{
  "n_layer": 15,
  "d_model": 384,
  "n_experts": 96,
  "experts_per_token": 4,
  "d_expert": 64,
  "d_shared_expert": 128,
  "activation": "swiglu",
  "moe_layers": [1, 2, 3, 4, 5, 6, 7, 8, 9, 10, 11, 12, 13, 14],
  "router_score": "softmax",
  "normalize_top_k": true,
  "routed_scale": 2.0,
  "balance_loss": 0.00606,
  "balance_bias": false,
  "router_z_loss": 0.001,
  "shared_expert_gate": true,
  "init_std_router": 0.00988,
  "lr_router": 0.00129,
  "vocab_size": 50257,
  "norm": "rmsnorm",
  "norm_eps": 1e-07,
  "tie_embeddings": false,
  "optimizer": "adam_atan2",
  "lr": 0.000688,
  "beta1": 0.9,
  "beta2": 0.98,
  "batch_tokens": [65536, 131072, 196608],
  "seq_len": 512,
  "train_tokens": 940400000,
  "steps": 7195,
  "dataset": "wikipedia_en"
}
Below are experts of layer 12 (counted from 0) of a mixture-of-experts language model. Rows are named router (the router's row for the expert), gate (a neuron's input weights, with its number), up (a neuron's input weights, with its number) and show model dimensions 336-383. Each number is 50 + 10 x the weight over its row's rms, rounded and kept within 0 to 99.
After each expert's rows: "comes after" lists some tokens at least twice as common just before its tokens as in all text; "mostly gets" lists some tokens that are sent to it at least half of the time. This comes from a sample of Wikipedia text that the model never trained on. Tokens count by the router's weight.

# expert 85
router:42 52 42 34 53 58 37 55 58 39 58 47 59 51 48 47 46 63 46 55 38 56 28 31 56 49 46 53 62 50 60 69 49 63 50 61 48 41 52 44 55 56 44 42 41 35 56 33
gate0:42 38 32 42 60 44 35 53 46 44 73 54 50 77 64 48 39 48 36 46 27 62 45 55 35 44 45 44 56 63 63 63 54 44 58 54 43 45 58 46 46 54 46 58 42 60 52 59
up0:39 37 54 43 68 54 69 52 50 45 42 45 54 50 48 43 67 56 68 45 51 45 45 40 58 55 33 59 29 38 48 55 47 51 45 54 62 47 67 36 70 77 45 43 61 33 49 25
comes after: " |", " |  |", "\n", " |  |  |", "\n\n", "=="
mostly gets: "|---|---|---|", "|---|---|", "|---|---|---|---|---|---|", "|---|---|---|---|", "|---|---|---|---|---|---|---|---|---|---|---|---|", "|---|---|---|---|---|---|---|---|"

# expert 59
router:45 56 53 44 56 52 40 59 63 40 53 57 61 61 46 52 58 57 47 53 36 62 38 36 43 48 29 57 51 51 44 59 55 64 32 62 36 47 59 53 63 56 37 47 41 42 54 40
gate0:41 60 44 32 52 45 61 46 47 05 54 49 42 47 50 60 60 53 55 62 26 67 50 52 57 41 47 40 53 53 44 54 54 50 57 63 42 49 67 61 58 42 55 53 65 40 41 42
up0:58 74 55 49 53 40 61 44 66 47 68 32 58 38 32 43 44 55 63 57 58 34 48 54 68 43 56 51 46 49 46 54 47 51 40 36 49 51 29 64 51 66 52 39 58 61 50 43
comes after: ".", "% |", " |", "%", "2", ","
mostly gets: "/km^{", " ft)", "/sq mi)", "% had", " km^{", "%"

# expert 37
router:52 50 40 37 60 53 25 55 56 45 48 55 60 52 47 53 66 58 33 59 36 57 37 35 58 57 45 52 55 51 65 65 55 67 52 49 48 45 59 55 62 60 27 61 47 37 66 34
gate0:45 54 43 38 51 52 33 66 39 55 55 49 46 41 69 45 61 46 54 42 52 47 44 55 34 45 50 30 53 59 28 43 69 37 42 48 68 61 52 43 55 52 37 53 43 48 50 62
up0:57 47 64 59 36 58 67 43 48 48 67 54 57 48 47 42 43 55 38 64 47 48 52 51 58 53 46 63 44 38 61 39 37 62 57 49 43 58 44 41 49 38 71 30 61 56 58 49
comes after: " | ", "0", "; ", ".", ",", "1"
mostly gets: " | - | -", "Total: ", " ●", " | .", " | Apps | Goals", " | – | –"

# expert 89
router:33 46 28 35 54 40 32 60 62 40 56 60 57 58 58 63 58 61 40 51 34 49 39 38 63 51 43 40 64 56 52 46 49 47 37 62 51 44 67 41 59 60 48 48 56 43 53 38
gate0:60 64 65 56 57 53 35 47 62 50 50 49 43 40 46 48 53 37 35 54 41 66 52 60 57 54 58 59 47 44 57 59 51 47 46 46 55 43 39 48 45 40 45 31 40 49 39 45
up0:56 52 74 39 48 38 47 48 90 61 55 47 52 54 62 50 62 54 43 52 59 64 37 72 55 59 57 57 61 46 44 43 47 63 63 44 68 49 55 58 50 47 61 52 40 51 58 49
comes after: "\n\n", "\n", ", ", "| ", " (born ", " in "
mostly gets: " place | ", "- Years active: ", "Personal details", " footballer", "= ", " politician"

# expert 51
router:53 51 39 42 57 52 41 55 58 47 54 47 53 69 62 54 58 74 35 47 27 55 44 33 58 43 53 44 59 51 56 51 61 61 34 50 46 53 63 37 55 62 48 39 39 35 67 48
gate0:48 73 43 36 51 60 60 80 61 65 37 62 46 66 59 45 47 43 45 32 53 46 51 74 59 50 54 52 44 43 65 39 30 59 54 44 59 47 49 64 55 56 54 38 73 43 56 52
up0:54 65 42 41 48 56 64 74 49 48 45 54 39 65 63 60 46 37 46 49 52 51 42 52 57 53 62 58 52 55 69 39 51 48 41 42 63 47 39 58 60 54 50 40 76 31 57 47
comes after: ", ", " in ", " (", "–", "| ", "- "
mostly gets: " In ", "In ", " since ", " in ", " place | ", " August "

# expert 94
router:43 52 43 27 60 51 40 61 56 44 55 57 57 67 79 49 51 65 48 55 37 57 30 37 54 47 48 42 58 44 53 57 52 59 47 57 50 46 55 38 55 53 47 46 47 41 51 42
gate0:65 47 55 38 37 47 65 39 48 48 45 36 53 42 59 58 49 64 44 33 40 47 43 35 59 56 56 29 43 55 60 42 62 61 39 62 36 41 61 77 41 61 57 63 60 16 47 58
up0:36 68 52 51 42 43 43 53 49 46 57 76 67 53 56 40 70 58 52 57 45 42 39 49 46 34 45 59 51 59 51 49 38 41 67 22 50 57 48 52 60 44 37 31 48 53 51 39
comes after: "\n", ")", " |", " |  |", "| ", " |  |  |"
mostly gets: "sky District", "aisy", "Studio album by", "ky District", "- Michael", "- John"

# expert 19
router:53 54 45 45 60 50 33 52 67 51 53 40 43 67 70 56 56 65 41 45 39 60 34 40 55 38 43 51 60 46 65 54 58 60 46 57 32 41 60 54 64 60 48 58 48 42 65 35
gate0:36 44 63 60 60 42 48 62 54 54 41 70 54 35 38 61 51 54 64 50 71 54 45 28 52 54 48 52 45 41 58 54 60 53 35 28 53 53 42 39 44 50 53 46 45 60 45 32
up0:50 44 57 20 46 62 52 55 58 61 50 51 45 47 33 63 42 62 31 50 48 36 43 49 47 52 58 49 50 62 44 55 39 53 47 38 40 38 39 41 41 55 68 37 45 38 39 58
comes after: ".", ",", " | ", "1", ": ", "3"
mostly gets: "- Elevation: ", " km/h (", " more than ", " £", " approximately ", "/sq mi ("

# expert 68
router:39 52 52 35 74 51 44 48 56 55 58 47 52 47 62 43 37 57 34 45 47 44 38 39 59 48 39 61 48 39 54 62 46 63 49 58 39 55 52 53 53 58 55 46 51 47 63 45
gate0:51 45 44 65 50 49 54 47 44 51 36 40 50 62 71 42 67 60 53 37 46 50 40 62 61 51 42 32 47 46 41 52 39 40 51 54 49 49 43 57 37 47 46 51 46 54 52 50
up0:54 67 46 54 52 45 56 57 59 39 51 80 59 50 40 61 52 53 64 55 48 55 56 43 46 55 73 68 54 54 59 46 46 52 52 32 36 59 60 44 53 60 46 59 58 52 51 56
comes after: "\n", " |", "1", "0", "2", "3"
mostly gets: "| Sheet", "\" | ", "\" – ", " | II |", " Description |", "| MF | "

# expert 92
router:44 49 55 33 63 52 35 59 55 55 59 44 65 63 49 58 60 58 35 59 50 50 40 39 57 41 52 46 49 55 55 60 52 55 41 60 40 42 60 52 69 66 39 45 52 44 56 34
gate0:54 43 46 38 52 58 41 75 44 42 55 37 42 40 42 48 50 44 50 34 43 47 34 36 53 43 47 55 69 49 48 55 41 44 51 46 49 35 39 53 54 34 47 50 47 56 73 57
up0:42 62 47 44 48 40 57 66 54 65 36 58 33 56 44 69 63 58 56 54 40 45 39 63 53 29 64 64 50 50 60 56 48 53 44 48 53 17 39 58 44 63 45 64 54 45 59 56
comes after: " ", "1", "2", "-", ".", ": "
mostly gets: "^", "_", "rho", ">", "×", "{"

# expert 90
router:52 49 45 40 61 52 30 53 54 45 51 44 61 49 51 47 49 59 40 50 44 57 46 44 64 41 35 47 61 54 54 60 51 62 51 57 38 49 48 51 58 70 37 44 50 26 50 48
gate0:37 54 55 47 48 47 23 52 55 48 66 44 53 41 84 69 55 40 42 47 40 58 42 33 42 35 43 60 38 46 43 45 49 40 46 31 29 65 53 44 57 56 40 39 55 32 58 52
up0:23 53 59 65 59 54 47 47 51 51 25 56 48 51 49 37 64 43 68 38 53 45 54 50 34 49 52 54 55 58 44 57 51 60 45 67 49 39 37 48 56 51 59 52 57 54 45 63
comes after: "| ", "\n", "1", " | ", "–", "2"
mostly gets: " | MF", " | FW", " | DF", "|  | Republican", " | BRA", "|  | Independent"

# expert 82
router:50 52 42 39 59 49 38 59 75 43 61 46 55 72 55 57 50 63 48 55 46 57 42 41 56 40 42 53 60 56 61 58 56 78 48 51 43 47 52 46 68 55 43 46 52 45 65 50
gate0:49 28 53 45 64 57 55 44 42 47 34 48 48 33 45 57 46 52 53 62 56 44 49 44 45 58 33 44 51 44 38 51 40 29 31 61 56 43 52 48 53 49 41 53 37 65 20 31
up0:39 39 50 48 47 49 36 55 59 46 41 51 49 46 52 26 62 45 68 21 57 47 52 35 59 39 52 55 60 54 24 52 49 57 44 60 63 51 34 42 30 50 48 66 33 54 59 42
comes after: " | ", ",", "| ", ".", "|", "–"
mostly gets: "Atl", "ético", " | Long", " v.", " |  | C", "261"

# expert 5
router:51 48 39 37 64 60 41 60 48 35 60 40 57 61 58 54 45 73 45 41 33 50 35 41 70 35 44 61 58 47 62 55 59 61 43 57 43 36 56 45 59 66 45 51 56 43 60 44
gate0:37 54 51 53 47 36 40 48 57 55 52 38 36 54 49 67 45 60 66 58 47 59 55 44 66 46 24 55 43 47 58 51 49 40 53 53 46 40 48 38 66 57 55 62 51 54 53 22
up0:32 49 50 64 47 39 45 43 39 56 46 44 60 52 53 46 54 53 52 49 59 57 58 64 47 39 47 60 35 38 57 43 44 50 60 42 44 47 46 56 66 41 37 28 57 60 48 33
comes after: "1", "2", "–", "000", " in", ":"
mostly gets: " miles", " mph", " storeys", " cm", " hours", " was extended"

# expert 15
router:49 57 44 29 57 52 45 53 54 47 63 55 48 58 59 61 50 73 43 56 45 63 46 47 54 45 40 27 61 52 71 67 53 62 45 48 49 33 58 58 54 55 50 46 46 47 54 46
gate0:26 53 51 47 40 56 30 44 59 51 49 54 50 55 44 52 55 55 26 41 43 34 47 63 69 53 62 62 55 41 30 60 48 57 52 65 45 39 49 40 39 57 58 49 55 37 52 55
up0:48 51 46 53 57 58 66 47 41 43 49 57 61 67 36 36 37 40 54 48 40 54 67 29 44 55 54 37 52 55 67 53 47 43 48 34 40 39 48 42 45 62 33 63 42 59 56 52
comes after: " | ", "0", ") | ", "% | ", ":", " ("
mostly gets: "°N ", " in (", "- Website:", "%; ", "- Website: www.", "} ("

# expert 12
router:42 54 41 40 59 56 43 51 44 47 45 51 64 61 73 55 56 60 37 51 46 50 38 47 62 46 46 49 56 40 60 70 44 49 41 66 25 43 53 44 51 70 34 44 42 46 62 48
gate0:39 43 62 41 52 52 41 41 54 44 48 53 70 49 49 53 60 58 66 48 45 51 29 43 62 40 55 58 45 39 60 72 60 47 52 63 55 51 66 42 60 58 46 39 48 44 34 25
up0:41 48 68 42 49 42 47 35 32 49 44 51 61 50 52 41 61 44 54 52 48 35 30 56 65 42 67 78 36 30 53 62 53 39 52 52 63 56 50 41 47 53 60 28 50 36 47 32
comes after: "\n", " |", "′", "0", "3", " | "
mostly gets: "′", "| November ", "°", "', ", " kg (", " on September "

# expert 40
router:55 58 38 33 60 52 33 52 70 57 60 56 49 63 66 53 53 57 45 49 42 51 44 40 64 43 44 41 51 58 64 57 56 63 40 52 49 42 50 49 55 67 43 46 56 37 62 41
gate0:56 49 53 63 32 45 56 37 46 72 67 59 36 53 41 40 46 43 70 43 49 51 37 52 56 56 45 55 47 46 51 47 41 36 65 39 29 58 50 56 53 60 56 47 57 47 51 57
up0:53 44 39 52 44 47 50 50 55 60 65 58 48 77 70 45 65 34 41 33 40 53 49 57 47 45 47 46 46 41 46 46 38 45 51 40 38 80 29 51 44 54 55 52 51 46 33 55
comes after: " | ", ".", "2", ":", "–", "0"
mostly gets: " JP", " | X | ", " | GD | Pts", " ·", " | Star |", " roof."

# expert 10
router:44 61 45 39 58 60 24 59 69 45 53 51 64 59 47 56 51 67 46 45 53 60 37 42 59 49 49 44 55 50 63 62 62 65 40 61 46 52 67 42 60 63 47 57 50 31 58 43
gate0:50 44 62 58 49 46 48 45 62 58 59 52 53 51 67 65 54 37 58 37 54 34 56 46 35 41 55 73 49 58 53 66 63 57 31 51 39 57 53 44 57 45 56 39 33 59 38 47
up0:64 42 47 68 51 48 38 67 62 56 53 66 29 29 55 50 44 52 38 47 55 58 48 65 59 49 62 44 43 64 34 57 40 44 33 60 58 51 57 49 54 49 37 46 44 46 62 51
comes after: "\n", " |", ")", " |  |", ";", " |  |  |"
mostly gets: "- •", "- In office", "| Total votes", "- Total", "| Total", " medal – first"